config.toml
experts_per_token = 4
routed_scale = 2.0
balance_bias = true
n_head = 2
head_dim = 128
positions = "rope"
rope_base = 10000.0
parallel_block = true
init = "trunc"
optimizer = "muon_variant"
decay_fraction = 1.0
dataset = "wikipedia_en"
Below are experts of layer 4 (counted from 0) of a mixture-of-experts language model. Rows are named router (the router's row for the expert), down (a neuron's output weights, with its number) and show model dimensions 0-255. Each number is 50 + 12 x the weight over its row's rms, rounded and kept within 0 to 99.
Before each expert's rows: a language model's description of what the expert responds to. This comes from a sample of Wikipedia text that the model never trained on.

# expert 63
It responds to: First letters or short opening pieces of names and words, e.g. initials G., H in Hickok, Cor in Corbara, plus -en endings.
router:39 50 55 52 72 45 44 24 42 43 42 50 65 41 56 45 36 55 48 48 36 29 50 34 57 48 32 75 53 56 45 58 54 48 54 69 63 49 45 33 28 67 39 42 59 38 72 64 64 56 48 39 40 70 49 31 37 74 39 45 58 79 58 76 54 42 32 58 48 45 75 43 49 66 47 43 48 35 53 41 46 53 48 77 45 16 23 57 67 39 52 50 58 44 53 41 42 63 73 32 44 58 37 38 59 46 42 38 47 53 43 35 51 44 60 36 36 55 49 61 28 38 66 58 41 69 53 43 46 54 44 66 28 40 62 39 37 60 60 46 53 64 54 64 39 50 38 49 53 57 44 27 38 56 50 40 49 59 60 29 48 63 52 50 61 40 45 52 37 70 56 49 42 32 75 32 52 42 50 68 55 60 51 32 51 57 60 44 64 53 71 43 56 41 39 43 44 59 55 47 44 30 54 50 67 39 59 53 50 51 32 45 53 69 35 61 74 49 49 54 63 63 29 67 44 19 48 56 45 63 50 40 63 56 42 49 28 51 58 56 51 31 32 49 57 40 46 63 54 43 61 43 67 70 42 76
down0:56 58 47 59 58 64 46 61 28 56 57 48 64 42 29 52 52 45 22 34 62 48 46 42 49 62 41 41 56 45 49 57 68 65 30 43 37 47 64 51 38 71 50 62 42 47 34 44 45 32 33 59 39 57 28 66 49 51 25 43 44 47 59 59 43 53 54 59 58 56 64 41 46 41 67 42 48 41 21 56 53 56 65 58 57 62 49 47 46 42 37 62 73 67 46 50 23 53 56 39 43 53 52 32 46 66 41 47 20 53 66 47 68 44 65 51 61 41 39 63 51 56 52 41 51 62 69 63 60 24 58 44 45 28 61 55 81 48 45 45 41 50 53 52 38 63 29 65 62 62 29 41 45 45 38 69 37 44 23 44 57 63 46 55 35 37 43 48 52 37 28 48 43 58 46 49 42 38 58 49 29 55 59 38 59 53 42 67 68 37 51 44 83 43 54 34 53 48 42 03 49 55 35 32 53 49 60 39 39 56 57 28 43 65 66 46 58 35 38 52 42 48 69 64 54 59 31 39 29 35 54 54 51 43 52 52 59 35 62 34 47 48 25 35 65 60 46 64 51 53 33 54 49 45 45 43

# expert 3
It responds to: Word-internal pieces such as st, und, ard, ot, ect, inside longer words and surnames, e.g. Satt-ler, encir-cl-ed, b-und-le.
router:56 60 54 59 66 34 50 30 71 67 56 58 40 57 49 49 36 31 33 39 51 65 26 43 74 47 39 61 62 49 37 35 46 51 55 56 29 56 61 45 58 31 71 28 52 55 44 62 64 78 49 52 68 55 55 24 59 72 57 26 69 60 60 45 27 71 39 37 61 56 56 60 50 37 42 47 38 55 49 35 64 41 32 57 40 59 43 46 47 41 43 32 61 77 66 49 56 49 37 27 45 49 33 47 57 37 30 43 47 47 18 54 41 47 61 35 62 42 37 52 41 31 31 57 51 56 58 39 31 60 44 50 48 42 45 36 32 54 48 47 58 43 57 59 54 64 31 49 60 51 66 41 24 56 43 41 50 59 39 36 58 41 50 60 52 55 35 68 50 47 49 40 61 46 55 48 63 41 47 55 58 47 57 48 30 63 32 41 46 83 54 53 34 55 71 44 50 51 51 49 48 69 39 45 39 44 65 71 49 56 58 72 37 56 46 44 73 40 29 65 38 70 52 70 48 36 52 55 56 49 26 53 29 38 53 47 42 51 54 66 46 41 60 33 56 49 45 67 33 38 61 46 70 56 46 63
down5:13 44 45 52 51 53 60 29 51 59 50 44 44 59 64 56 43 37 52 59 53 53 57 53 62 62 63 51 48 65 52 43 41 50 70 63 59 80 69 40 57 46 45 43 27 74 70 36 45 48 40 65 60 35 47 51 47 43 51 71 64 46 56 56 43 36 52 63 41 37 77 48 48 36 45 45 35 63 36 67 31 63 49 55 46 62 29 44 52 63 58 59 49 57 61 73 58 42 53 51 46 40 59 30 70 46 44 46 29 54 31 76 63 59 44 39 34 39 65 49 53 55 50 35 50 56 39 52 37 38 36 42 46 55 73 62 48 49 50 52 66 45 32 40 60 59 56 45 43 46 52 68 43 60 74 46 50 28 49 42 51 71 44 50 50 52 61 54 62 64 49 48 42 57 52 37 64 54 51 61 47 67 68 64 69 45 56 43 54 56 41 37 61 54 35 64 54 61 39 23 44 35 45 35 68 50 19 36 69 57 66 46 40 77 66 63 64 60 46 28 61 52 73 68 52 50 63 46 46 25 33 38 64 42 45 61 59 62 45 56 44 43 63 40 59 23 51 45 43 13 46 51 56 48 46 45

# expert 45
It responds to: Common nouns after the, a or his, naming people's roles or activities: member, player, son, coach, work, team, career.
router:64 77 44 60 56 37 56 23 56 57 69 52 33 46 48 57 49 44 52 59 45 43 53 62 66 45 58 67 48 51 50 56 51 55 47 51 41 44 51 48 51 53 61 49 43 44 32 39 49 48 51 42 67 51 71 63 55 37 59 51 59 49 36 27 61 34 63 68 54 63 36 38 49 68 59 48 30 50 33 42 54 76 29 38 44 65 47 63 30 52 45 22 61 62 47 39 38 41 36 41 46 50 50 35 39 42 32 48 61 31 35 43 59 51 55 29 27 54 29 64 54 51 44 32 56 60 56 56 50 52 30 58 67 59 41 59 35 47 51 41 73 39 36 64 34 53 72 60 59 32 50 55 73 45 46 32 76 45 55 50 66 43 23 45 45 37 52 69 68 35 41 24 79 41 45 56 53 53 50 50 70 35 58 49 47 40 63 45 33 55 64 42 43 69 51 64 44 61 49 68 48 57 43 64 51 43 58 59 28 41 48 48 60 76 41 33 76 24 39 47 46 53 47 51 45 41 46 65 60 53 37 42 30 35 62 54 48 61 33 73 64 53 55 55 48 35 59 54 37 28 59 55 62 57 54 35
down0:42 48 62 43 55 39 60 47 58 50 46 50 68 40 59 63 48 60 35 46 45 55 29 59 51 35 40 48 61 23 45 33 41 51 48 53 50 26 59 42 42 26 57 55 33 23 45 47 70 36 59 55 50 38 45 52 38 26 60 55 43 73 48 31 54 21 45 37 43 49 46 61 58 66 45 73 47 27 47 41 45 53 66 69 46 47 48 79 69 47 62 61 52 60 47 53 67 60 56 53 38 48 47 59 53 48 22 49 29 32 68 56 49 73 72 61 49 27 45 58 35 73 41 34 41 38 56 61 61 54 46 48 60 50 58 63 42 33 40 50 40 71 23 63 45 43 49 43 48 49 62 53 48 45 42 44 38 63 61 41 39 41 44 55 36 58 76 53 73 34 59 31 67 31 80 43 47 55 37 46 42 66 49 37 34 39 30 57 29 68 68 38 48 57 40 47 32 38 56 49 54 62 56 51 42 42 64 59 38 48 52 59 41 55 38 38 38 22 61 54 51 38 48 56 60 65 51 51 56 76 49 51 41 59 62 39 71 56 37 63 52 54 41 47 46 50 53 54 65 60 63 68 56 34 69 45

# expert 30
It responds to: Forms of be and modal auxiliaries after subjects, such as was, is, were, would, can, been, plus words right after table pipes.
router:52 44 52 39 62 51 38 41 32 37 49 53 40 61 40 38 47 38 59 57 46 35 36 59 31 44 61 45 59 40 24 37 41 66 83 55 48 50 38 48 57 26 48 56 52 60 55 51 29 52 29 33 47 58 54 27 45 65 33 51 58 47 70 44 28 42 66 57 53 79 39 59 59 58 52 55 60 65 61 38 45 55 42 45 60 72 51 43 47 55 36 45 41 43 48 33 65 53 38 56 48 51 36 45 74 45 57 70 74 35 54 59 53 74 55 54 51 52 34 62 49 62 36 33 45 32 69 29 21 57 60 64 53 80 37 41 35 33 33 60 54 66 59 47 65 48 71 77 57 39 36 52 63 44 69 29 54 62 64 63 48 62 48 51 47 40 55 27 46 42 58 58 54 60 42 41 50 64 57 38 60 83 51 49 46 39 62 56 47 64 42 48 68 41 42 35 65 62 74 53 46 33 45 51 46 53 55 70 35 35 43 47 54 39 41 53 30 48 46 69 41 61 50 39 33 44 44 41 61 46 65 45 63 50 37 49 38 51 58 42 33 74 42 63 52 56 55 50 57 59 42 29 64 56 60 48
down0:69 77 39 50 35 43 65 55 48 51 54 55 45 46 42 49 49 48 42 61 47 71 84 56 47 61 43 39 53 51 60 52 48 53 60 39 58 44 42 46 39 64 42 75 57 40 55 40 49 62 62 55 46 43 24 39 37 48 51 76 46 52 55 35 32 56 74 66 65 61 54 67 48 49 66 34 35 53 60 52 27 24 43 75 77 40 59 60 57 46 24 44 62 42 28 37 50 52 46 63 41 61 49 59 53 42 45 57 41 47 45 64 48 35 43 54 74 66 69 49 20 51 37 34 51 48 36 48 39 54 45 32 35 70 52 52 55 51 67 36 57 34 43 52 36 41 25 59 66 43 82 46 43 35 65 46 24 43 45 68 55 52 41 47 62 54 30 46 23 65 52 48 55 48 34 56 61 59 55 47 53 46 40 69 53 57 53 64 57 69 42 38 66 52 42 59 56 52 55 54 50 41 52 55 48 50 57 40 71 44 54 64 54 72 50 40 60 42 42 21 67 47 51 39 50 42 41 35 39 32 22 42 48 34 46 49 44 58 45 52 43 71 56 34 62 63 66 55 39 54 59 55 23 40 56 55

# expert 41
It responds to: Capital or initial letter pieces starting names and words, such as V, Sch, Ch, ly endings, and bytes of non-Latin scripts.
router:31 50 61 55 61 47 58 43 26 54 63 54 31 33 52 36 38 23 51 54 59 46 50 31 31 41 45 61 48 47 43 46 48 66 52 57 41 59 62 52 46 44 47 22 46 64 42 54 81 59 49 31 45 44 24 58 45 42 54 34 50 43 53 55 45 40 40 53 70 56 58 50 40 67 39 52 39 57 40 58 41 50 48 66 56 52 41 49 53 49 69 44 58 52 57 31 40 52 47 51 58 57 42 15 58 55 59 39 66 25 51 37 40 47 55 51 45 38 40 54 55 30 40 34 37 48 52 40 32 47 72 46 41 50 46 30 52 39 38 65 39 43 63 75 29 44 29 55 44 39 68 25 28 57 46 64 55 53 64 53 42 60 55 54 23 48 65 37 42 65 43 58 45 33 48 43 47 58 43 50 77 68 44 62 50 68 41 60 47 67 59 43 41 35 68 50 51 64 49 38 69 45 46 50 39 75 54 49 62 39 51 47 53 50 27 49 70 55 32 54 69 49 28 44 36 43 39 60 66 48 47 47 68 28 47 27 65 30 56 63 44 30 31 67 49 45 23 61 64 55 38 44 65 47 64 65
down0:51 51 33 62 39 81 28 65 54 54 51 56 30 54 56 48 48 46 69 33 59 38 56 59 48 41 41 42 51 38 50 55 42 86 64 41 65 52 34 45 45 62 24 55 53 67 52 44 54 64 47 32 45 30 44 55 46 63 43 52 59 30 30 51 53 45 46 51 32 49 61 51 50 42 28 43 55 25 41 56 46 42 67 37 66 43 57 44 50 44 45 40 66 62 49 50 53 45 50 79 66 60 53 45 51 54 50 74 76 73 52 41 62 64 32 51 68 39 81 44 49 67 42 50 29 38 47 51 50 48 56 43 65 62 45 48 55 62 50 61 56 56 59 41 42 50 56 55 56 57 21 46 62 48 66 31 53 33 58 41 60 55 49 53 49 51 44 58 59 45 37 74 26 49 48 61 43 39 67 30 50 31 58 34 48 48 43 47 51 43 51 48 37 80 70 41 43 43 39 68 48 60 65 60 48 56 57 52 67 34 35 38 30 48 53 84 29 29 44 39 43 40 67 54 52 57 48 47 37 34 45 74 26 45 65 38 66 47 48 45 39 53 33 36 58 53 49 63 61 63 57 56 57 44 34 33

# expert 60
It responds to: Modifier words before nouns in institutional names and phrases, such as University, State, General, public, professional, and endings like Honor|ary.
router:31 61 62 46 60 38 33 35 41 40 50 59 35 31 29 65 59 42 49 59 20 65 55 46 49 41 33 62 66 77 30 37 47 42 51 43 62 25 55 56 47 33 65 37 56 56 33 43 55 52 48 40 59 55 48 41 42 40 52 53 43 50 29 51 59 45 76 55 45 43 52 47 40 53 35 45 42 34 43 27 34 50 51 47 52 48 52 50 63 50 59 22 79 45 60 47 41 56 46 37 60 54 46 34 35 55 50 35 43 44 53 48 78 58 55 67 24 48 37 60 48 59 32 40 56 54 54 49 64 46 41 53 32 44 45 33 29 48 43 47 76 31 54 51 50 48 42 33 60 43 47 66 52 47 52 36 47 44 38 51 56 49 17 56 55 43 69 68 73 39 72 59 58 48 60 57 62 65 45 24 49 52 46 59 35 49 37 37 58 68 76 35 58 44 64 51 52 60 54 53 44 56 60 61 33 32 68 68 29 44 36 70 61 59 36 73 76 50 41 56 45 31 50 60 33 47 42 61 57 49 44 40 29 65 60 49 63 40 62 46 47 31 67 62 48 40 62 41 39 51 43 57 68 46 49 44
down5:41 53 48 33 48 43 69 44 54 53 66 39 52 45 37 72 42 45 42 59 60 61 43 46 53 56 34 41 44 44 31 58 51 70 41 33 52 62 53 64 36 44 47 58 48 48 33 44 57 45 36 31 32 48 34 53 61 32 42 49 46 82 48 68 40 40 30 35 73 51 60 71 66 61 41 42 36 30 35 49 45 54 58 25 46 64 48 38 43 61 52 42 53 49 48 52 47 30 38 55 81 55 54 41 54 45 65 33 58 32 41 44 49 52 55 37 48 50 67 55 49 66 57 61 52 46 54 71 57 49 65 42 50 55 43 56 68 54 59 53 32 58 43 32 70 61 53 59 43 49 59 54 24 50 51 47 41 47 51 62 55 09 65 32 55 28 72 41 67 26 66 40 45 50 58 43 36 38 53 44 58 53 52 53 47 38 70 59 57 71 47 50 64 34 41 44 56 53 55 27 35 55 52 61 66 40 44 50 32 65 34 56 48 43 48 34 55 17 41 58 40 46 27 59 32 48 63 22 43 59 49 38 44 34 57 34 47 64 61 44 49 51 52 62 55 41 52 50 44 52 29 71 67 42 81 36

# expert 26
It responds to: Single capital letters and short word fragments inside names, acronyms, URLs and units, e.g. the B, G in GCD, km².
router:42 55 39 68 47 59 46 39 54 53 50 49 33 57 54 38 31 28 54 34 60 48 54 52 47 35 52 70 81 60 42 54 50 42 65 51 43 47 57 40 46 47 63 37 47 42 43 69 68 24 42 43 63 66 31 52 56 49 53 76 53 55 35 59 54 50 61 57 49 48 38 48 49 67 36 66 31 51 52 49 32 58 44 46 23 62 49 45 85 49 43 53 56 59 62 49 30 47 35 43 49 55 38 58 57 56 42 55 47 41 43 56 55 57 51 37 41 56 30 52 39 44 43 52 24 59 51 48 59 51 48 58 44 45 57 33 41 62 67 47 41 43 40 61 64 36 39 65 46 51 67 52 20 32 32 30 47 63 31 58 55 69 53 62 42 32 45 65 41 69 69 57 53 29 68 63 36 53 61 65 62 58 63 53 47 60 47 48 42 34 56 55 57 22 40 71 41 58 42 60 62 47 68 46 64 34 54 33 57 53 35 52 40 58 28 60 52 42 31 54 51 73 56 44 43 16 61 53 51 63 09 35 64 56 35 33 40 38 51 76 47 39 65 53 53 45 37 38 38 65 45 43 49 52 55 39
down0:47 47 38 66 71 37 60 62 71 38 55 80 41 54 41 64 62 42 50 38 55 43 56 36 48 35 35 54 59 33 55 50 43 55 55 65 51 62 68 79 58 32 45 43 53 46 48 34 29 35 48 50 47 50 51 50 48 73 38 45 43 32 45 46 34 56 47 46 55 72 46 25 57 62 46 47 29 70 53 64 55 48 48 55 54 61 30 19 57 32 48 52 61 41 24 58 62 52 61 49 23 68 59 46 74 38 51 60 39 48 28 58 22 32 67 57 40 62 50 47 50 61 43 43 47 67 60 50 30 51 57 41 44 32 42 48 29 69 56 50 39 52 30 33 56 61 59 63 55 44 53 32 59 51 46 46 52 45 38 68 57 31 51 30 60 47 63 49 35 57 84 49 61 50 63 48 37 41 66 58 25 54 42 43 56 56 43 47 33 31 54 56 24 33 55 44 47 41 50 55 53 49 50 59 44 26 63 66 47 70 27 34 49 46 47 42 63 54 49 56 48 59 31 53 59 47 61 35 44 42 54 66 37 64 43 57 65 40 43 25 44 47 58 59 63 48 64 43 67 53 63 65 68 46 41 60

# expert 1
It responds to: Short letter pieces at the start or middle of split words, such as en in enjoyably, lob-b-ied, Fl-ens-burg.
router:44 67 49 59 44 51 39 54 53 39 47 62 50 44 50 47 54 25 59 45 51 33 66 32 44 50 44 65 56 69 45 36 47 48 58 69 53 47 63 65 34 35 43 29 46 58 34 60 75 43 45 32 66 51 55 46 43 73 58 20 53 38 52 70 49 62 55 55 43 51 67 42 41 42 40 44 44 45 46 55 53 51 46 49 58 45 46 49 60 53 66 61 55 44 68 53 41 46 41 57 47 53 47 14 60 43 41 50 52 55 38 39 66 53 62 37 37 42 32 44 62 44 19 54 65 45 66 44 61 64 58 64 42 27 50 33 27 58 52 65 63 50 26 47 49 42 41 35 57 70 40 68 33 34 47 31 64 51 43 41 63 59 18 36 35 57 54 64 42 33 54 50 61 32 60 44 43 32 45 23 58 44 36 64 36 57 44 38 44 41 36 46 54 37 49 53 34 51 39 43 38 57 52 66 64 45 50 55 45 52 34 41 69 67 29 47 45 47 69 73 72 54 34 80 45 56 31 50 37 53 55 45 34 09 54 47 51 53 44 57 57 28 47 54 67 51 54 33 28 43 50 45 45 55 32 52
down0:33 41 42 43 63 37 49 48 60 51 60 39 46 55 80 44 44 57 47 21 58 52 51 48 43 37 46 58 36 52 49 25 68 52 71 53 35 59 58 72 63 46 53 57 48 36 57 40 53 47 42 40 57 39 52 60 63 47 57 65 73 64 61 56 44 35 41 45 53 32 47 43 48 50 41 59 53 37 62 33 55 56 76 38 47 52 42 32 55 50 34 57 37 23 76 35 61 44 41 37 61 59 47 51 34 47 21 59 44 39 41 62 68 53 49 61 42 49 28 52 56 44 58 45 37 56 52 46 46 52 56 52 55 67 27 64 49 52 43 57 43 42 49 54 29 18 31 32 32 58 29 63 62 50 49 50 52 64 53 44 64 57 31 41 37 24 44 60 73 56 71 41 55 54 61 46 45 52 64 32 53 54 29 36 40 64 40 68 45 54 44 56 56 56 57 55 48 47 49 56 69 60 62 47 37 48 43 62 60 28 71 58 33 44 57 25 20 53 48 43 48 68 46 54 39 64 64 66 47 34 59 60 53 62 59 48 54 63 58 45 70 35 66 29 62 59 37 44 57 40 58 19 60 33 49 32

# expert 50
It responds to: Subject pronouns starting sentences or clauses and linking words, e.g. He at sentence start, it, they, as, be, also.
router:31 56 70 58 55 53 42 61 58 47 30 48 49 48 69 54 40 58 67 46 39 63 57 20 47 58 57 56 55 61 43 53 46 61 67 46 34 66 55 49 63 57 41 42 52 45 44 40 30 72 35 49 55 87 70 28 85 42 52 57 65 42 44 62 39 42 49 45 60 53 51 67 61 50 50 40 48 34 59 47 40 49 37 42 64 51 38 28 48 52 39 76 74 33 72 53 41 51 48 47 76 38 32 56 60 39 36 59 58 40 44 36 42 58 55 64 48 42 51 65 54 37 35 45 55 55 68 46 26 55 67 52 70 47 38 37 48 47 55 40 67 50 59 50 50 61 38 39 43 61 39 58 57 44 51 43 78 42 30 48 39 33 35 30 41 50 67 43 36 34 58 65 57 69 36 30 51 42 40 40 37 46 51 43 38 58 31 73 67 33 46 56 65 28 62 58 41 63 63 38 43 39 55 60 46 43 62 54 35 52 57 50 37 45 45 31 42 33 45 62 22 50 50 40 46 51 30 49 57 53 68 45 51 37 62 37 45 75 47 46 47 36 63 47 66 52 64 39 42 38 55 41 76 49 45 45
down2:38 46 52 26 51 22 43 42 47 63 48 23 59 45 48 68 42 66 44 48 40 40 37 51 33 39 58 55 61 49 56 25 39 49 39 56 58 70 73 51 29 39 46 63 57 50 46 49 44 53 56 45 49 39 77 29 73 57 73 42 36 42 57 38 57 52 58 37 45 48 61 40 46 51 34 39 40 70 61 53 54 28 43 57 57 42 47 48 39 38 71 55 76 64 33 46 63 50 60 34 52 39 36 49 42 41 47 44 56 44 50 22 56 49 57 56 45 27 47 53 72 61 57 65 52 43 59 49 59 41 57 56 70 53 50 22 55 26 37 47 45 38 60 59 44 51 60 58 58 59 35 50 47 57 45 52 45 63 54 39 63 52 71 39 49 55 48 63 45 25 45 52 64 51 28 31 54 54 59 28 69 41 83 64 40 64 53 64 53 59 24 34 63 26 37 71 32 53 59 61 67 43 49 65 50 53 49 57 57 53 52 36 50 42 44 45 71 55 48 74 49 57 42 66 48 77 47 41 65 51 49 55 76 46 49 59 60 54 68 26 44 45 42 65 26 34 60 67 56 51 51 46 58 53 58 55

# expert 46
It responds to: Month names in dates, e.g. In June 2019, 14 September 2024, plus some name nouns like World, Christmas, Hospital.
router:41 60 63 60 38 19 49 37 57 54 53 58 43 36 47 60 34 36 35 56 56 43 42 57 48 51 58 60 73 59 35 25 31 58 50 55 57 51 31 48 49 37 62 39 43 41 39 65 43 63 43 39 33 46 40 28 43 46 54 55 43 60 41 37 48 52 66 53 68 65 54 64 58 46 50 58 51 39 52 47 45 62 39 43 52 76 48 57 46 31 34 59 42 23 60 46 47 59 44 60 53 57 48 56 30 38 47 48 54 53 55 34 82 52 77 66 30 61 30 59 50 51 50 46 50 53 59 31 71 36 37 51 35 40 20 52 43 38 50 68 79 44 30 52 62 61 59 72 53 31 52 54 49 39 26 27 61 75 68 73 52 69 25 39 35 52 48 56 62 42 46 48 70 50 30 43 56 60 29 61 38 61 60 55 53 40 41 45 62 71 61 42 49 46 34 52 43 67 68 33 48 24 52 47 30 63 42 40 48 62 60 49 57 46 53 62 50 48 40 74 53 63 39 54 38 43 56 66 60 57 61 49 68 43 36 48 66 56 37 53 42 72 61 62 53 46 62 67 53 60 45 45 49 58 44 46
down5:75 58 47 47 49 48 52 53 56 40 49 55 57 45 58 47 62 66 60 45 60 67 53 47 57 45 45 39 45 49 44 69 53 65 54 67 57 37 62 27 52 55 34 56 60 60 57 61 57 34 40 44 47 44 50 51 48 48 50 38 36 48 52 47 33 40 49 66 38 51 39 40 52 38 61 59 44 33 47 70 60 36 52 29 53 63 48 40 43 59 42 47 49 51 33 56 49 65 68 54 48 20 53 59 49 50 66 59 43 56 48 66 65 48 45 58 25 70 63 63 56 64 29 67 63 74 33 58 53 53 54 52 45 48 40 74 53 73 78 23 69 48 33 29 44 59 32 52 67 26 43 59 47 67 40 44 65 47 26 43 39 44 37 32 60 67 51 48 59 23 42 43 48 29 48 74 59 50 20 41 33 60 27 48 56 53 45 45 54 30 59 66 51 60 45 57 57 40 59 58 36 49 59 48 55 27 66 61 41 42 52 55 53 79 37 42 45 60 37 59 40 37 63 53 60 69 47 44 39 57 57 47 54 69 67 43 55 67 79 46 53 83 50 45 42 67 47 56 46 37 42 61 51 32 49 26

# expert 18
It responds to: Wiki heading markers == and ===, and column pipes and separator rows in tables, such as ==Schedule==, Total |, |---|.
router:63 53 59 61 32 24 84 54 56 55 56 62 42 53 34 45 45 46 57 37 50 58 66 38 46 50 49 73 49 60 55 46 22 51 46 36 71 68 53 52 37 47 42 40 58 50 45 52 59 36 56 49 47 63 42 51 36 41 57 48 46 62 52 57 23 60 56 51 48 49 23 41 48 52 45 61 47 41 69 55 26 48 54 56 71 43 41 55 35 59 52 42 54 49 44 60 63 57 45 54 28 39 49 62 52 60 35 52 54 45 38 51 62 47 57 56 50 27 58 44 37 38 45 40 28 76 59 28 47 57 49 54 51 53 57 42 45 29 73 34 61 68 45 51 58 28 74 37 62 50 35 65 51 45 58 40 68 55 37 31 38 63 55 55 53 29 38 62 51 53 68 31 63 46 34 54 31 66 58 64 39 35 78 64 44 49 16 52 46 35 48 61 51 45 60 48 73 68 46 46 67 42 54 54 54 38 41 43 56 40 19 35 57 54 58 39 43 61 37 69 51 33 43 62 30 40 44 61 63 49 39 48 44 61 53 45 53 83 57 44 55 18 47 71 69 34 52 69 44 45 49 46 59 54 58 38
down2:60 63 59 54 30 35 48 67 53 41 40 55 52 42 53 54 55 49 68 56 51 54 32 39 33 40 51 65 56 31 45 46 65 61 54 68 67 53 71 62 28 46 40 64 54 44 46 43 55 48 46 56 63 45 46 56 52 48 38 53 63 48 45 59 68 38 40 45 28 66 59 59 46 54 50 43 34 42 70 45 59 53 60 49 77 55 41 50 45 36 70 44 62 22 80 47 81 70 45 68 52 53 38 46 19 54 39 45 62 49 21 40 58 40 55 51 33 30 35 54 89 44 59 60 56 55 53 54 41 52 56 52 47 35 36 42 37 58 52 52 70 52 45 54 46 44 44 26 49 54 47 69 65 53 30 37 51 78 46 59 66 60 58 38 39 18 64 21 64 49 43 56 45 50 43 33 69 41 29 60 41 64 61 45 65 42 38 41 44 26 45 45 29 62 45 45 33 40 44 49 33 60 56 45 60 55 59 49 38 23 53 47 69 46 35 51 47 46 41 49 47 29 39 55 40 57 45 46 40 43 33 60 55 48 73 53 68 31 39 46 65 41 66 50 51 51 67 37 48 60 40 45 56 47 41 47

# expert 19
It responds to: Head nouns right after the, a or his in running prose, such as film, album, project, details, building, plus him.
router:43 52 52 57 44 49 53 47 64 47 59 62 56 35 61 36 64 61 40 41 50 53 58 42 64 46 57 48 49 50 57 40 56 47 61 62 50 54 67 59 40 48 47 47 65 34 18 49 39 58 54 39 53 69 73 51 65 64 50 33 34 60 43 45 57 32 54 51 42 68 33 43 37 45 49 63 27 40 51 45 44 55 25 40 49 52 24 34 46 54 57 72 74 46 28 45 47 64 46 54 66 35 51 39 45 42 45 67 61 39 30 63 51 57 50 73 41 65 51 63 66 69 60 57 35 59 59 48 45 74 61 39 53 40 47 32 40 53 41 45 49 41 56 59 49 25 64 17 49 33 40 60 55 49 23 45 61 46 53 52 64 33 17 39 49 43 54 69 71 50 58 30 65 73 68 42 35 52 49 38 46 44 72 50 42 56 41 43 40 47 36 48 63 44 54 44 54 58 48 62 42 53 42 51 57 44 38 58 53 41 44 59 58 67 46 42 64 21 57 61 46 51 45 67 28 59 50 72 56 49 43 56 38 26 60 64 66 68 66 53 77 47 77 55 72 45 63 39 45 58 52 48 62 70 30 38
down0:70 54 47 59 64 53 33 71 45 60 32 43 60 22 40 66 43 48 57 61 38 28 69 36 56 31 73 66 45 48 71 61 48 60 49 70 65 47 54 60 65 57 55 55 28 56 62 62 60 53 46 43 55 40 49 25 57 37 54 43 38 55 39 63 41 58 40 48 59 59 50 65 32 48 47 27 56 63 50 51 61 39 55 49 48 44 73 39 52 52 47 54 30 48 52 71 46 24 34 46 72 47 42 23 39 61 61 33 46 57 46 51 50 58 60 26 76 42 22 60 57 66 48 57 54 59 45 43 65 78 62 49 18 47 58 46 39 51 45 44 47 73 75 75 70 36 42 50 41 59 55 34 25 47 51 52 43 59 52 46 51 31 63 66 38 53 61 34 54 56 45 49 45 49 41 42 53 62 42 40 39 46 68 44 43 68 51 45 40 32 58 61 38 53 58 27 54 29 44 55 64 37 53 52 53 37 58 60 47 28 39 45 45 53 39 49 53 43 52 77 34 51 52 64 69 54 44 57 49 42 64 54 49 45 41 47 54 68 39 35 77 60 61 45 61 49 57 32 57 63 47 56 73 47 41 53

# expert 34
It responds to: Short syllable pieces in foreign or proper names, often word-initial like Al, Ar, Ab, Cal, or endings like ay.
router:47 44 40 43 47 55 64 47 39 63 64 44 36 56 49 51 42 22 38 48 64 60 25 30 42 46 50 55 56 45 42 48 61 58 65 77 45 60 69 68 48 45 41 55 47 57 48 67 88 87 41 28 51 42 19 36 33 62 51 49 63 50 59 76 55 39 55 52 63 42 49 58 47 43 22 57 52 56 65 35 35 61 46 47 59 46 30 58 49 34 52 44 56 68 53 50 48 49 45 35 48 43 54 39 59 42 41 49 56 47 52 53 53 41 50 63 50 42 43 56 76 22 53 46 52 51 50 33 51 49 53 29 37 46 51 18 40 34 63 51 34 47 46 66 33 60 42 66 39 58 67 56 48 37 41 28 54 72 58 37 56 55 50 46 42 39 35 60 41 57 38 68 62 30 33 54 61 43 46 49 64 57 63 38 49 61 23 29 48 49 59 36 54 41 84 59 41 36 65 49 59 55 39 40 55 53 47 35 46 51 33 51 52 49 39 81 80 44 46 68 45 69 42 48 45 48 41 65 58 45 51 50 47 29 50 63 63 41 49 35 46 61 42 54 61 41 48 57 40 63 46 51 67 36 67 62
down0:48 67 35 42 57 56 66 70 31 33 68 58 52 48 58 39 55 46 44 46 52 34 32 36 70 46 66 47 46 45 57 43 49 45 49 47 59 50 42 58 54 54 43 48 28 47 39 46 47 54 56 45 75 60 41 34 56 29 45 36 52 40 58 40 64 53 53 52 48 52 34 50 58 65 51 40 49 57 60 48 85 50 57 64 63 21 77 62 69 70 39 53 16 48 46 57 38 26 47 46 42 58 49 53 68 28 66 31 44 57 50 47 40 69 43 82 56 51 61 45 38 38 43 54 53 39 51 70 28 58 68 41 47 67 48 55 50 45 35 37 46 39 56 50 43 43 49 27 60 53 68 34 36 21 37 42 54 15 35 54 47 41 62 10 55 58 54 64 52 57 53 40 49 55 45 47 48 62 44 37 42 73 29 65 54 39 67 48 47 60 51 57 42 30 35 26 57 68 56 55 46 56 45 48 34 50 48 64 62 50 48 31 60 44 51 58 36 57 58 48 43 65 53 76 57 56 50 61 48 46 28 57 58 64 63 52 55 52 54 48 63 54 51 60 37 52 37 63 36 55 37 31 47 65 46 65